From a checkpoint of a small mixture-of-experts model trained on Wikipedia: width 96, a softmax router.
Below are experts of layer 5 (counted from 0) of a mixture-of-experts language model. Rows are named router (the router's row for the expert), gate (a neuron's input weights, with its number), up (a neuron's input weights, with its number), down (a neuron's output weights, with its number) and show model dimensions 0-95. Each number is 128 + 24 x the weight over its row's rms, rounded and kept within 0 to 255. Numbers have three digits each.
Before each expert's rows: a language model's description of what the expert responds to. This comes from a sample of Wikipedia text that the model never trained on.

# expert 5
Description: Final pieces of personal and place names, typically in tables and lists, as in Samu-els-son, Jenk-ins, Stephen-s, plus name words like University and King.
router:131116110102117150116087106160105101102155148099057152112160156164149131111165108119123162093106131133127111126138119123157141154128097132142155112162114135114126076162128141143094097136099157182159093133132094105107111158109147117115164123150109090139108116163105129125105142096138122104
gate11:111151138161128145094130148143130112147144099133148082173163136163158141101135108147103148135150112101135128115144145125136122098116127142139160194118104104097105107194095148132131167137137079147165152135123121107141108084105156094138142108152125171130134119167138134103098137104148101151
up11:096127137096131100143128132141100138148097088113110105118147126169095147135125157132139138128151155111150155133174173138126122142182122116091129116109130157099133157106139141095133099124143144078096134106127076120125126150095092169140113164124107141119135105127155147131088125155056101153
down11:131128153139161124121143109085158180125095122149121136158120107092154163141104124103167121133119187124109133111091115155112173133137129106143094152117123119136074146111134126085147094114147178117134117161122084098136140149088168106146130127153120106119127087146125102135125135155090157104
gate12:124144112116138162117146112151123133148096127147074140119097124159167127131145114115124119123132102116090130153155102116133139140114142144148099109108105091173151137121165187127108116136111143080141098137086094085144136202130120156117133065117130129119159115148101138119096126113090102132
up12:149082128088178106141124155096137107141151128120152138115134115092153072106115152124164177122144073118134106158137123116128133098111124126114085119132139121145164108152131142151081119097117119128133159108144128076158099143143159169133106123137105095166124126138144130094136098111091156156
down12:092119120126148112138147140156088153118146147106127118083154137152172145141125163107136107109206139124122177096074100157109153146141152123125119144129093144145147123128110101101147092101112093158140123140117171130129136092129110088108148178152125110117096131123170120141143143115120133096
gate13:143109108119116102111115148121132135104140162137093147143169100177137178105134142110106140134130179181145110111127097156126135190115159145144095122168122123153090094144092167137156117140126119087177136157175144132134147107114139140154165133098134129107136132123128107100146124127100137105
up13:114116094106110132141119184110169138155146110100116185122148147125117135157116129075131150117101126119134113127153107144134162085149130135125128122122133142121130099153097161114092105173150067121101147146176101159122123121134141118103135100150166089128174131108161094135158133102096152127
down13:148107112104119147130120083149108148100111168102130104121134156121143135119146140153183104144082137117131094176128123100125127159133116122156130142137149142138119141160147128113104169072112185136192176094111122117147130133082149142152121124165089109137125105145154144108123148142115141161
gate14:134160150144109143125163099133168092154142107116141117150117118156127112125135108153126110118186138160085122144133160106148113149089152138166118130134118102156107099147145079119111128132128133149161079115105087123091149140084135099134137135127110115147115166153135134106144141039141117134
up14:126142168133098129093192093128097141145129104122145112121080133131144113146159135104112167132182151128142124122141135125147130121120143076092097130186103109110108086159132097158090152141129123126128129113146144139143149098121147124078135127124126133108083105112130192127106156098136149121
down14:153077118161119113146125107142116077128092102089141119130135142134129117110130125131095114125150093151113109140149104134116160143114122172143128158081141120188103135132135137117152130150126161148168105188094143132105070132127141109134120140119121105110152136178142166138118105070143122155
gate15:133124118150124097163105113149106101107190091129119132101159140129117142104131107163163136158091124104104132091143133164142176085121126157128179125157164105132132186161147141145111139113092153146128123153120135141081119075115138110116122129134099131103122144127175137115121151148144160139
up15:166099157131144149135144121116129106103119145126165125140151125172179157118154161077111107171173132105147129101142148151166118122161120113115136119148103107059127149122150152147123097139124121134161105085108105090070165114168112136108128134117162110138131112109121111122139159129147129140
down15:116094102159106137157127130119087141118138142098168121153105140101141111092127090128164043158115120126091182127120128122105121117136150103131158119125101148161115119144064122161107118125096112135143101128143108164152099125095138121148120080113142133146142135121107122114139164132123116079
gate16:123149126128110186136092123127154153118135141092114111108120156102099140116089151089137137127094127146159108149118133134109181113166156153105143112120139132163134108078151146151108124128146104155082155132136144134132132146119206154115122103141136116172123143139142135187099137139083122108
up16:137100159062133138119109140114150112104127085130140098088124111139137129093125152146128125154154105139101096157134136118129168103114125105132131122142177130142124142060165122109118105106170154140138129116157078086189093116122154144132109127142107144098144157085142138117134145115099133107
down16:127133125156166147155127167152126096149093123142177149121128142115081138153136090146133065090130155180117148114114125089089157100105163127151140092157124137156111140158135151139143117146145142135098110167102123101082165138117119146143106105118133137153167118127114136153107169116115107136
gate17:121144121147142086122141177140089116110121141157101118092079090168144120090106157130081157151155093174142132122132166118122114115115124115141130113123096117129152096132100190118108160144142123148153156152113131104094127134153129121133113096155145142088127125148162120157154130149186120122
up17:080171111078098114065086143111102132110112201154150110099090131119129140147130145145119118124136154093146118149113113136117100155125116144074110156122164122122128099125160131147135115106109126101137139129127130105138119101162154124071149127141141104139112126143107100120113074125115110104
down17:101087101100117124090138129144137164108116163116111118111097126157154104146118122145147145097151132101092101113119177103114127170133109121160117167132159119130089102124159125097155166101115180125186112110156139111143153130108149112110121128126108115167108112148141106105155129167107167163

# expert 3
Description: Table pipes, list dashes, colons and the prepositions of, for, on and by inside tables, infoboxes and credit lists.
router:138114100064104144137132141118133137110115144097141113131141116128139170145117113137155145148103121144151121138126141173112153147129156124162151137101118147100114106170138138170106123125160171131140114150155132133138066112153155116086198132128063135173125122120158148094116125102144134157
gate11:158125130146110122180123115130093117133157139162144135112132108143133106099124139157167062121145113164116093115112139137146148104152140080144112122110150090169123107148134086120078174127124153179154151140125133175092122127145153121145134163088107149116163125119117102137098121129153131103
up11:147111182123093136164171107154103115147159111147132147118145108125139128108130161161179108125147120169146115142110150142154158110166142076161092107128121095174141100144122106095098144130175135163137124129122111167148118128157146120150131166088102149118162118129122114125087121156120125110
down11:088125122085115131128127119054125140161109104144134106108088112146110137096139126125129125129144088099125157084128123110146147160158139140117160144123162127123154115135152131107172147111127139135137152116101170120102126082178105123124132162075155180146132091159141122137159089139109136145
gate12:106109106123119137085107147130143106156117142083121136108161138139118094139090134121132133156088085168119150180130108140116149151149133118113113147056123141150148106112076142109110139139135116135134180122133172119148133127099114178143117125122124107139161178150124131127126159180128109166
up12:117168109141129149140149126138075130147097118152144140143120157151161122147146137123114135132156124155105118092168096127160120131133087149103164122147088102156117110150140066135130166107112134159127095156139121139124074149147091116110166122115151142093125113135137102104118089127132138056
down12:101109157148113095142123111090072189130117155118137150111088168128143160095127115093114125139084127139116149127104100151090139098157133114118135151133097149096121108142062118118097154141086124116149120154151126147140127113125097123088114143162120140127149116124122089147119094152095116091
gate13:113109158072135147149120147146121120101158148110108133116151138114132105098098179161136134141127092124112132120162126131164116154096146083078122120120127119139135113068123100083152142139143125158103093096135163122102134106126047119128119158130136098134147121145120113162112115135114162160
up13:138126149094135123107137142132111101128099076176161106143052148145160121108143111121120111152150144136120132147121120133096125097109111128108137142118064143120103120103130151115096154142120113130105113136207144096120132118160132167098104145123109172119102128132155100152123126093144089112
down13:149111134117098125124102087128149124115114151109152163110162087133175167095101105114162119148129122152121157136153125104166149154151133116131146130129156128179121117124144095104162137130083138091128111132096121175124073141131175102167099129130121114161161148170102131162135154110115126111
gate14:144174160087142137119179116136155106161139164119116123163123107132161133138121116117120091100158126141177143147187096108128166113114110123137137123115097145156138141178165141154082149134144093114116107181135116138089090094132120135109144170126124130109153138106152117094137103139136112123
up14:123100155105128144142123134110151162131159130160154169155102151134135076148146092130116103157137122091084163127120142098146142151133096139152139076144104141125110114134132116120129173153123141159075107142102147166126138117147117135118141166129128116138178190107130116164117110166137158093
down14:117121093175107146153160130164111150131135150155129132138121161101129103140158135080137130110153156104106147124096125124079130140102165161139077130120118128150117161081097155076152119104118131151165143112111128142138155200114126135164133099120150124124113154082141144146151157114117141143
gate15:114178110110122139105125133132145114099131150096160105154155132119147118167113135135145145120122110116141129125117095149122142107145097096140113129146137128116110146175101127113112137114181134080110129108079169140121167154110104146163090135102126147160164166121089146110147135047107097127
up15:119145155151125102128176140127145115084152121125113114163146114103136121130158109081140099162102105115156097088125143102115125106142152130171111118123085130131145146133150107168103130110086106116116180140119105114136063143127090108136122146133093167145146132159114126151167153155116088101
down15:135156165077066144140092171091094133128126100157112132109120149130144105144156110097127124107115112141145103120141078129145122125122153114085143127148139103105116118141126093113134119145173141114114088126116101186088150141135093124128141114162181152096106146106106146137148119170124130111
gate16:105098145143107158130140156134118108126089113095143156113094124155144141108153110128132129119119102106144143073145085142100137131159104162108110172127118126135152110117158070098125114163158128128148131185128126092122157154151143173102100111119127144174124134089156119161163115093159134129
up16:116099131206184166133172133153102104077133126123170102128136126156132106113133103139143149123123139115106152070144078120108158137160124115116099085096122145126153161144129135106117128114143131149154109144115131108107147140119148149142131116086152148154145154082124169120106144118140148138
down16:112144115150154127114133102189147101129137168144118137176115076108129133148116102092118115125165108123155115141166071146135145152122103097121137147127124096165103114118123107087118116132131134156095104147112130112136155166186122182115139102158111092104131102130125117115120150141139077128
gate17:137141118115122114112142159154132107113124092062146136134105088155145125084120136133111132140117141112179143163155107200122111104108124132126097151105107101139112152154118113122124137125146102072144180110165137134167097130120153132123115147123136151153133127153166127114143141065158095125
up17:115102149142119149156126153111079097171120096135126150098087182120143094132121155130148126109123084109112126104135112150099100145115102140095111133143109121160108150102148124114147136139181155154142099116145145127154162106125188084106129114144167155112098122143133151162154138077127134130
down17:146114165162132180087143132121129168156141153133113180156120157080111134152112091122129159113167160161096136070084127109114102146110115120160122105150109158161113112125127172129130104165116120157120107113136146140099134129123146159135147141110137117087134103098104127145140130129078147124

# expert 9
Description: Line breaks ending table rows, paragraphs and infobox lines, plus sentence-final periods, brackets, quote marks and == section markers.
router:139130116086081136138129128167129111100135147100169129123122108161129149150159078087130127154111117141180108124183107123129156143136163118150125097168097147093137122125146121113100082142130146154116108107155129109080124128170122109069131128152107128173126129164159162132115142113130129130
gate5:161162135104112142170111115097101152105114117109101092127112138075162103134121117125129139165110150140123084130123163142106122119134181131150094082138119131156116062116157088109124133116134187151117135083107137142149104132104133125121114155076100132128131126107114143141126119176152110129
up5:147110105119124147095135113118118123098116097132139131148156114125124130085138151128154133163206101106138143127160105141150125124067142092115153148112120134113123113101167103172073131175114119106125113164155109101118143128131088142111096127166144114134145142156143157098111107116094171137
down5:114130114150121072138120109147146088141127133126111127114138116133105164134123142123121117119104113114119134138122182162113129118180138112152094116117177150086156132166107127126170156135154170151115078101137146134085089127097131099136147122081066099096123118105128129135123147102137102090
gate6:155125166101149148137119115162132155138076133067125118187115117114104148109102143147101130108102104138113125074150166140106130117147104140118129083126149146127147100093120138111151153127148120135123055144152121121130120139134141141111131145117166096110134130179167176115128144112142167122
up6:125150123148123120126111133176150110122143141110151098196123112164153125179136105134155129092148147143136121061105124125155119141114154151113107128162150122095125154119171127109119114141121136102075116106105100132115124175142105104114144130113108147160158125144159173108179121134162157133
down6:147100105106129179135151106097151151111142105149131095112106091169148107154128132124117121124122120121158107140101121085186115151107143125116161161125161117099095136137145157095136103137132089127136121161169146097122106084142073160150121101149132173179138139111131098135154120146134147110
gate7:147140096119129167126108139135116093085156144113088120090095143118118138095138178123106099151107125103141133101130116149146144143167140143140108118097146123152160111117146108138141084118130068123119151133144145099156118126153135055137140107101096097132137112081125121099155175161134119094
up7:133092125158132168126142101156136122134094151149105130108179119108132116107162148141119077086129124098140154109133121121165150118113152106133145140099123136178134093124169122163143115116122126152137138130150169107169152117188121143145153120098109106149163132136131161149175121164156163091
down7:146147141091138077145141138132098124155155090154128132144101167126097129148122132160093131149115138178165091112121074121084129098141097142100109134181094153120125145130101139146133144158111133133141103139094111116145148116118144133107133138113127150092126176118111079117113106139067105139
gate8:128118159139143140132161105148128154076138101135107140140112134118160119172177147102126151119139129152134127109125133082130131125106139163122165156164078108149117153158098140173103104153116128174118088131096121133122103152135165098116146079158150140153110143164101100136145121180147130105
up8:108129145137151116144177075070122123113140145108153075119143137110157169132159103153122148133143147116128140130175138113113105118120159168100173137147053119101171161145096126147129121129131131118121132130168109128141108106130140125101126163142172124140152121171143133134173131158120127139
down8:130142118123154108135112164117158096149121103128106129143126086103111141145116107163134108120141128133184068129120122163134124131124148134141128164127127126152163125146116116099152131132141123141123152131125130102169162171171118126102088155082156168205146139108095125145156127092160145167
gate9:165142136154095122115152134122139109143104131069108115120103176138109153161139164111094105154138100155169113106146126123131122110154175124118127136136119156096112133157121093134147101105120118146138133161173106150119114132161175104162133129133098128105091108124137179153123192096143114149
up9:133137168084135096116090121114160122145165160126112107092170135138088095117125154112127084098139146184129109158133097147138130117112120131123100137114120108119147172122141120177106183105079138160112127120136121114155112107134118093111095126138068125096104121103122134142123119116147133172
down9:162114137135071142111135159082146105140134087087145081094135131135110119148124130147120149115148138137143109098155118124151133162142112095112147103112105138105166124149149127157123108110111098147112086167207128138102072104146135133133170177111144135123155126131140146144112120093129138137
gate10:125102115144117130120108087148070111117114133163118112136147173122128154144133195123107132146111175149173143110106134103111159139123182138113114157142131114131105122084110116166098142106135112140176116129103091140092121154116179124086097133118098138115161142111096137122095119124121143150
up10:125109122138175112100145092138143104127108172132144140112125188155137142137117150107140143100121094105116149133128126133154103110089105132141130133095144112151111136133162108125122118099159115112083166149114103099136115128107169191148138119174074159104165173135115085123135157138121155135
down10:169108118141142114094161077120116111134126160171150075087111184135137140118141122166145106121151127131132125138145094142100139132107153138139135144150129122106081112111157161092128133116146097108151145157138078128139147123145132154167098147178092152129129168141127121169135131117145175144
gate11:142118173152098155147159103128105118133149143154029069120125151161119141177122115113106154134148171121128116082137129135119135127148125146167106113106128139134110151163135159136116112124124133150100124100082146123161125087120131116149104133103118132135140139131114147154108137120169087102
up11:133141096154093105110124137119146118104125110101191166143115133128140136101111139115109133116142184132143111166127139123185184118131110093052141144148127098133133098114109132151124177141129132130131129160165158150119144129172135143115123159141122120116184102128164123122143163117147110127
down11:129116153167090153188147140114112148145160152135075103124159142145123126119134094114143165182136112129181116114110154111151149136116156126155135148122155121116140130205138146172095140120160140152134113115151104116123137137136103124156150118120132123151126117119157179098120088090128105122

# expert 6
Description: Word pieces with b, p, k or th, often right after a first letter, as in h-ap-py, s-outh, T-ail-s, s-us-pects.
router:112103114120098137082062086140069132121125136140129127103128127124154116153151122116084159132074133156133131159157124116161147158207103079142155128107103127144088109121162152117124126124102140101113114133142103154117134152099158118125153122145124162145137099150136129129131149122133095121
gate5:122118117091147136143147116094080137134115115149149137128182168189169111143100125111116105116154141114151113158100130102123113109132144122147143154107117159124122129115149127146090095139103084106144090097156127148116133113161118124069141161102129182141131104134094101160159139135136102164
up5:191145155124120156130103097132117097093111136137165111128124121138092110149133108125109120100123107110158135168109107088131125118125090120142117093140184118137116154137126154197074141152080119090110134123127154110130123117123124114161097103149120138120104109106109094143118080105112150165
down5:095077133141134152134146159100097120136129096129121159151147116178158120107104136142160143129145127084109161144105155088134124128126162096120169140128146153127147092113109100119141121110138142131129121069127104101152142108129111084123176135128160150129127126125108133173164137141179176167
gate6:102106141126102121116109153149140086130165102138149200122157089144119150118176127151105140135103107146115145113174158169138131092155135114118143142163154146152085120148144106126130104111118135142112165107118170158136144082090136142099159106104118118108159106143129107116088143108136165145
up6:127143139156130182066117139159113138120128120165126130137147088140103143108149126161148120109071122117120181143161132132155124125135104119138124107145117119107130175139101113114133117103126145137129124173118099148125157167112156130131132137085166145174121129133169112103089110198127092112
down6:086117086149082115182123146127152142116108107157129117129132140166122159124073118119102092127151132130109101113078124131164100161133141090104148157114084126134127170121135092153119121157117062155092137133121116147104096125144122118094111149128129102092125122111097128120145132082141143120
gate7:183113110112121160131122148127119145118121128126182118094142157149112152131135173108117110152117127160153157138127133108180128144094135132168186141117124108153172127129118122129153105073129120075129121125174093107110136137152158115123125088159107164144126105090124095155146106106138102115
up7:135142154126114087105129153150156146129137143121157158076155115149094111137112122092149102104101126138165147130090135147116119169092151096158137122131156091157164159150114143146116128108086136126143137139156163143167103101157138139124074118171119149110167093080129130107101105129138148127
down7:126174162112133111091086105175117121125133131134131100103153119115118114128128125146125115144096136128097104138168118091191120118116071126095132133111156070145128129128145152115179151132147159147191118161094128108111140116121131152129109134141141095147099165118157115156172110116125133114
gate8:119128174131105154162117158154140124124139124102120095129142165074134101139111122098137140095080132131153137113161146152131122134126131124157125124117184153127169093139149097129146142091156127150167179105147111141164154115125125124156138150117116164114165166116181155121121115124134104071
up8:103052128157125100141142102109134118123091135143107144138148097118139143154118132156102161105197116111178124095135119120129151102157141145113113113115151111158125141159054080117120111121105142135159090156134119144120169146103142126132109147125146146132157119112130153123127160131161163146
down8:120176130128135132117129120106087117154148104136147117116153150127116109137092088168178139134146139132093130133124172135137144150128099121060089144142129096092133113148114106135105142114109109118165093120097104142110120128099073102115116138189101105134148116142118174118165122143165148151
gate9:111149180108129098124100082113128126154144145141149103101133153140108115164092114149128135119136129109091098079141169155106094125116111143183137171082134143126122106141161101095123128147110173105128103134124139124146118142122126099129121105150088134116124134109104166123050125134117159149
up9:101099115129144122115099106130095134137123086125116109095109102112127146123160174122129147142171097154110129124094126100165120125107140152102063115134132107117149150175094119142135129131097132119110131088108130112115117128171134113072099153115150169121115108172180154089098166125130119111
down9:113147130108156139124123095134107134178116110128095102154149166129141117121133113121110140077111138130121119056118126154102132139124101106111164101131164126144135116080148106120131106063133187152137131097108139127163090120109146131136170119154122125130147112161150134099115086072133146124
gate10:122100146081102177095090133090123146104156101135129133178135181153100119113117148139149160098125111166141126121145145122130103116134121081138123137088158111139108130142142096112122100129111114154080134123112100131088140078126107105128137139119138159111151079129156100131151141070127148114
up10:124135135110115121150128121130124121106107132092142108141153150092159121128142191135088080154151137110126137146113145134140143104091124121075154163107098124085136113103111050104135133147166164116122135107137096140100126124144160114105163091101091188133123142142122162124132141132142120109
down10:100084079129142094151125159128176103164136164168138123116159119152116125130144065132138153132138130089098124125134117104127133097091128157145134132128145136121122112108096149104146128141168085165108087086135135141120128145156099111126122133138119103136152148090072098131150125130076154150
gate11:131128113122120118156119121126123132123143133121094106150147085082144148121120089103106157155136129139129112164120129132126103118160132130119151137132189133170078132114155066081115132133109128166089093109095132144112142113081095130136156111146104141126110180131094182119092151132111155114
up11:165132121120121084069077126121151158122097184134085115088115146114070128169119119131114113097132145145152117132137106070118120136089139115116102106124148125147135173138160123142106099084102163099107123103099121122124138113142125101141134089157102130147153094131140149125116151120127149132
down11:160119128112160115108116160122131063103112139141133158116110160158107154112120105145157126128135118130096139118165127149098109118107117139141094127161125138115178138156109125131144105171123131100106122154184113100130120166094076112133101133097101125150121104184139089095139105073132137126

# expert 11
Description: Digits inside years, ranges, percentages, addresses and table figures, as in 1895–96, 41.4%, born 1996, 485 Bayswater.
router:097115107125110135138116107154086102115125156110141154136137104117146160141160121140134169115123104138181146131162125127121108144150163137150140119101121165062129120163154168131109120177167152178153096148133118142105127146136089132100120139122113109167088115139108158143116171123144098087
gate11:141095167123099135114140139145139121120142134118148155131144144171173108139156138116126124129151098150101115117113090108113097153170163164109151142107117184122142161129147134106126095079093078122138110105147178073118130130109101127145142115127138127141143136103077100125124127106166138077
up11:085122072088167114153145107098137144105135135130106153170110139132098148124118107156109149160094148098154102183128115125113146134122118122102110132152163100107122117131072117120126137137132162127115089085082109191125151130141097105117145130146116153121125169160146132130114147108119125162
down11:129139187109147132109093128136134128114160112127159138117131120126143138133093104128109150133175111125112148115132154138165120131145148139142096134093148153114172157088096117135083140152143121040156105122141151111137146123108165137122139140157114160151122177091107104130133116152165157082
gate12:140087141100141137101117134101087124130131138135105151074098128113127158098119151147101090100141099130157104165107067150138094127108149151145104138118088145190150172159091126143124105119136104172143120141153141133107180103148119162134132132143124158138152113152123126107136120140108094114
up12:169126119086118123115127191088094113130159148146144128109126161129112115102101154098124133173095136141144157101168103109104107083095130104106152146123117121143132134126159114086118140115143117104138067092105147164127116135151107109137131096124112136132123065136113075122128121151146101113
down12:112157126123109186112112073148161126092173110114138139161124117117119140140120147164144098144119116128111121154153132143163149158138137144138128095103179139098137118087137152146118131148134143123157149131115113136112168156109145136116070160200133148091110099154136161143138118114129169151
gate13:069113128079097094152134118118106129123140116172135097062152159167155146136112107132158134108146136130138143122133128103113091116155125107134100124169125177106109148129157109133124126101127118147158154126175118107133156114107161159137093162130112139138142108148132126132111089093150184150
up13:119105109134131156136144122131148146162125136155107157112089145122126119095144169124131131167150133145089116077143157151153118066146104117111167148126112127139116116142153123127171148104166119147103138096151109093147115147149149088152131141102115179159193117166133107095121145123128146164
down13:147088116106110113143176109126151120130128149163101112116125174104147093143111132122076163153101137129111114089109140101155107118117130104114123091175079106132078126156148134136157144101125110153147149123166087157105122123115136171147169124111094118144170156113147135136174114131129142130
gate14:139140155093150142092139160103134141151143161159141100160100081137119121145109128125156161075142131146165141134120093168109153148129118146147131083109127133128158140184108110078087119111113105128197139142141094147135094145129130169164116125141099134135134114155100143120100112121104124126
up14:103097109164122127107076114181136139123118125147121110115156131142121129148163111162079091136145133139071125091118111105154099097136164140133089157168104129138092123119150136156130140165121139139100121095104143151131117132109123156116130175111136119179104155154111111105124178110155115105
down14:127144105115128111148182118133164104124169126093121133118149122075121152129159159140155097111148121089142158117148138129107130170177145110104164100081130156178150092148100122122161112118151126148111115113153137142133120123136147082120165111157160105118126180114102103108088124136110127126
gate15:139111166125095113160139128149147135114124103137132133129134120151114072174131144148159130118112148138184130157075102119118140156128124190118145119118083166154142138091166194128147126125066123151122134104122152140144147089112144121110109113134134130114131124156147111111115164130165155153
up15:139145109093088148165127146152124105082133129115113095145108105145077113116136099061129101144110126115125148085118137112136105142068135115122105148125120118140115161102168147095119150138149172120110112122099162131119134144146117120091118081127131158143086121094108168111088154134154131147
down15:158158181124137117143088143120185098105114126129180161118117115098141152117098155119109122127127118104127144138180105117179139118143149169116135133138108101146150110148119167135110145162125134117093132140106106133164179067117146096142116107124128152147161111149121102157154127114125148091
gate16:128135110090111113152145141132103122189129159143073177135102111113146132115114118125147133121120123089159137117107139131127115121104096109122154159099123143116135126138153081149176179138133093183208110113131152131133091155118127138114166146117113111164115135127101138097123135154149121108
up16:141121130158129131143138117151124181104158164119116147137137168113150100153123150162103136151116148115090112108159089154073099147128134092115111143128074134067113121162127145132177112115138116108175105110131115149134154099143114089146177149149131144116125144097119102133150116129116118084
down16:097128133162123105116155107153110123168140115150129141137111163127101116134187148090121120115111116089193140123094114126082136136142186140117135114167121143115143130142138085145126126111139112169116132093185186108119120156157087140120144108120119110106118138142149167129094103109141147139
gate17:136108158118142113141111160181138109171138101154117134119155103097160100155126185144105152139173089121112162147126079149143137131125129120158124118126133139150114141132162159125089116092118153118133125136143118134095141083104113081101158096115132141136100149078149119126121151096123115072
up17:131132132131115106098157176127142160132107146124127108116159141105114094149109110117110205154131153166151113111159124135136125135127092113140158106117127108162128143099168135131140120106177108128144150107146103107152148115157098150112104178145122126184124145113114153097089144072124138167
down17:146175124135142142118103102130147111107092088121128156116113136161121171095122132130147104126149136162099131157082138100121131115168156134167147166165108107098149152178121123112124080154091137119136107157131123087113117119103127074119130119113133178099119138134111111150122101110149166085

# expert 1
Description: Single capital letters opening names, acronyms and country codes, often in tables or after brackets, as in KAZ, G-iovinazzi, P-akistani, BBL.
router:139116115125088159090101127152147119110159145108117126129162099112128131174180110141148136090108121152130127135163102151115134168155111097143143112111095178098128106133158155129107115136123146144171115135145105127106090158106095110087119122132120058147089106149143146145109178109137133127
gate5:131083101119106130131144160128139147083122134069078084131095120108133100137126115095131126136134117138122134116123142140119122118131134109091159085125155168120162114164124111137110157127137097111059125131100140110097106123129125147126130106178106114164132124147162101170150132200130114116
up5:105153158119165132187165150138125129112087106155128169143119097070167141111112103086125121132130127087135110110147170126116098129130105137148148111103123134119104133151110136082139130112136138159123119122126122093118123116129134127120135172092131140070119147085158136134121177123191115113
down5:077096114153135120182104143150114144131113115099161133153132171123115146150170103124090101100106102152152103098157136109124154146139125158146120152138113134167126148149135092121153146158144130105133151103103066151105108154108151145164110151109158132113135177157101163129115167114113128135
gate6:135168163135122116062115139107142152165092160121135145103128119137140115135086135168134131080112143133127164139141162160134130095176120138116136122117187137144132120140174163155109101151147106157112161126153147157124089137156146098116102117142095175144132115166155154149129116112110128133
up6:126133184112113140123137122041087102154108101124131165089124124122147144122109161147120124106141160158153114105137110129133096162132125119120162124135111137128104133113143156108144137162147120101101138139105122109105095134166124168115114125108144151188099171156099104112085135125159096111
down6:131125139126149126110128134142141132131049126166128186099135086127108129116056123155135081113111132135133121136175130088125136148115106148107145180114138077138159116148128089078132109164126152124157153136136137102132135154152140110130129129145080152134103130153141120119141163148142126145
gate7:153124119138105160109141130140117134082168103156081157149137111194157103102125118120100149076122138142114095131148104133161122142089135113143127092120156105119120127150100143116158175097150087092131098128145129141109137140128136082153171140144105131116116151136108126148138159092151177129
up7:142151147107101157118133112158132125121124118133094122138131110174190145130114116138121125153154083127125172166156125157161099114091119146159129092075126112108110163125117122095150111074125133109114147098135121146096141131095150132094139099098091127096135135086122176121106106093125160129
down7:158135067114167102126127093101100113140129130164099131145108159104123133122123114086173107153125175155171112129182105111105117146114098120114166103122131125110126142134129135159122114132163139113153110109114123153104117130089113132135124106157123101161129112096163153104079102131089179114
gate8:122132124088111151177110125097113157128137145154140126154122161102122160116106167123117147087122088146142113138098112140112132177127164157111148110116122118115156150116122110132140107175106137169119139085181134096138087094136185138149180146092119146133125166124108123112107108116160131104
up8:136114131152140122157185137139134116113131117166068138133137133136112109121151112104144149149091147156145194129121124102107123162106131137174138137087159114154105167107160106106086151157093122113180146104111105077148132144122146108168120110131151166134163097111145130128132124119125114111
down8:152143135119103138158106147128108165101146123134120102120152158150097122116103116184098122123149100121118149067144093121108149144106111120125148146171113126136083127161063116125098131148117124123105130163138129141123123147098091140079104136090174082107134161115120130184134154126116136138
gate9:150183172134156171121146162154109104126134146130118143128105087124137123173133133147124110106148154158120131114104143108120101153115105160129165140124115129078118151138145134144112073146070110158163146137166079126131136144148156080145153134145115122160117131117114112080121097128092109136
up9:110115118154086151156106121150132127155149093110096146108113138122151116132124136089158120179137155130086137119118108116128095115135130138106134110119146121174137071116096105132072151131158139114062095143142121114135100171115143149101122089117126067156106131143102132137156118118122170141
down9:162153122131135138103096118103081140135104097118114127117135135157154183192139130128162130119139115135154144138106127116141137119128153130128131148128134154125108105118108104129131151152165132131121122160155132058152130094108083149070136105121151122096149118050090143116104162127141155131
gate10:146130097130169128162134123118154159136116151138139122119137097132146101157115094130091176164180104190117123103144135116096099119162102090131157136133104129132099188140129116129167123123141136135132128146128111110118125107128102121078159134160120147131091139089151145128113178173165123139
up10:168106140121114117180104121124114109129093100103140133140072137152134132116114146128127089118146134117119104057134129158087175081096148125112102118129095146076125151158149116143126143154145122139147149141157135150134101121141144059108136135089109106116096128076131128114135119136115150144
down10:092107120116138137178109105131115130140142131094143088081153150137114095145135138117163134113100129119111137119106115164164110135137128131078110080122156137175069147140146110116165146076129179147120103146139131120095115156118153137148140121142074120150126107140184141148137100112132113145
gate11:175180113142093152093187132141150150137112144156102159104143162158087136120145094151152142141142100175136104141115148149143144149090130156151135112082110083122162126130140130144126076155147143118166104133114129142129140077110134118130156137137104125159120133119107140118149081106147124137
up11:173123126139131141084159113116108109097145121160150145129140124136115105100145120163177092097137113181165103134113097125113111153111175156157137094152192106141144150148177156158166123157105136125112145119109127147116160088131119108108110113122102132168146128135118135093143120138100107150
down11:138150158110142124149125119112103201129139115092126153141132101120109112165103123103139184109122123106116142118110131138117115075092117133144131151158145113108088135131153109123167132124119106101104122098132180126125138138132159166171152081144164127135148162089100132173084150143153130120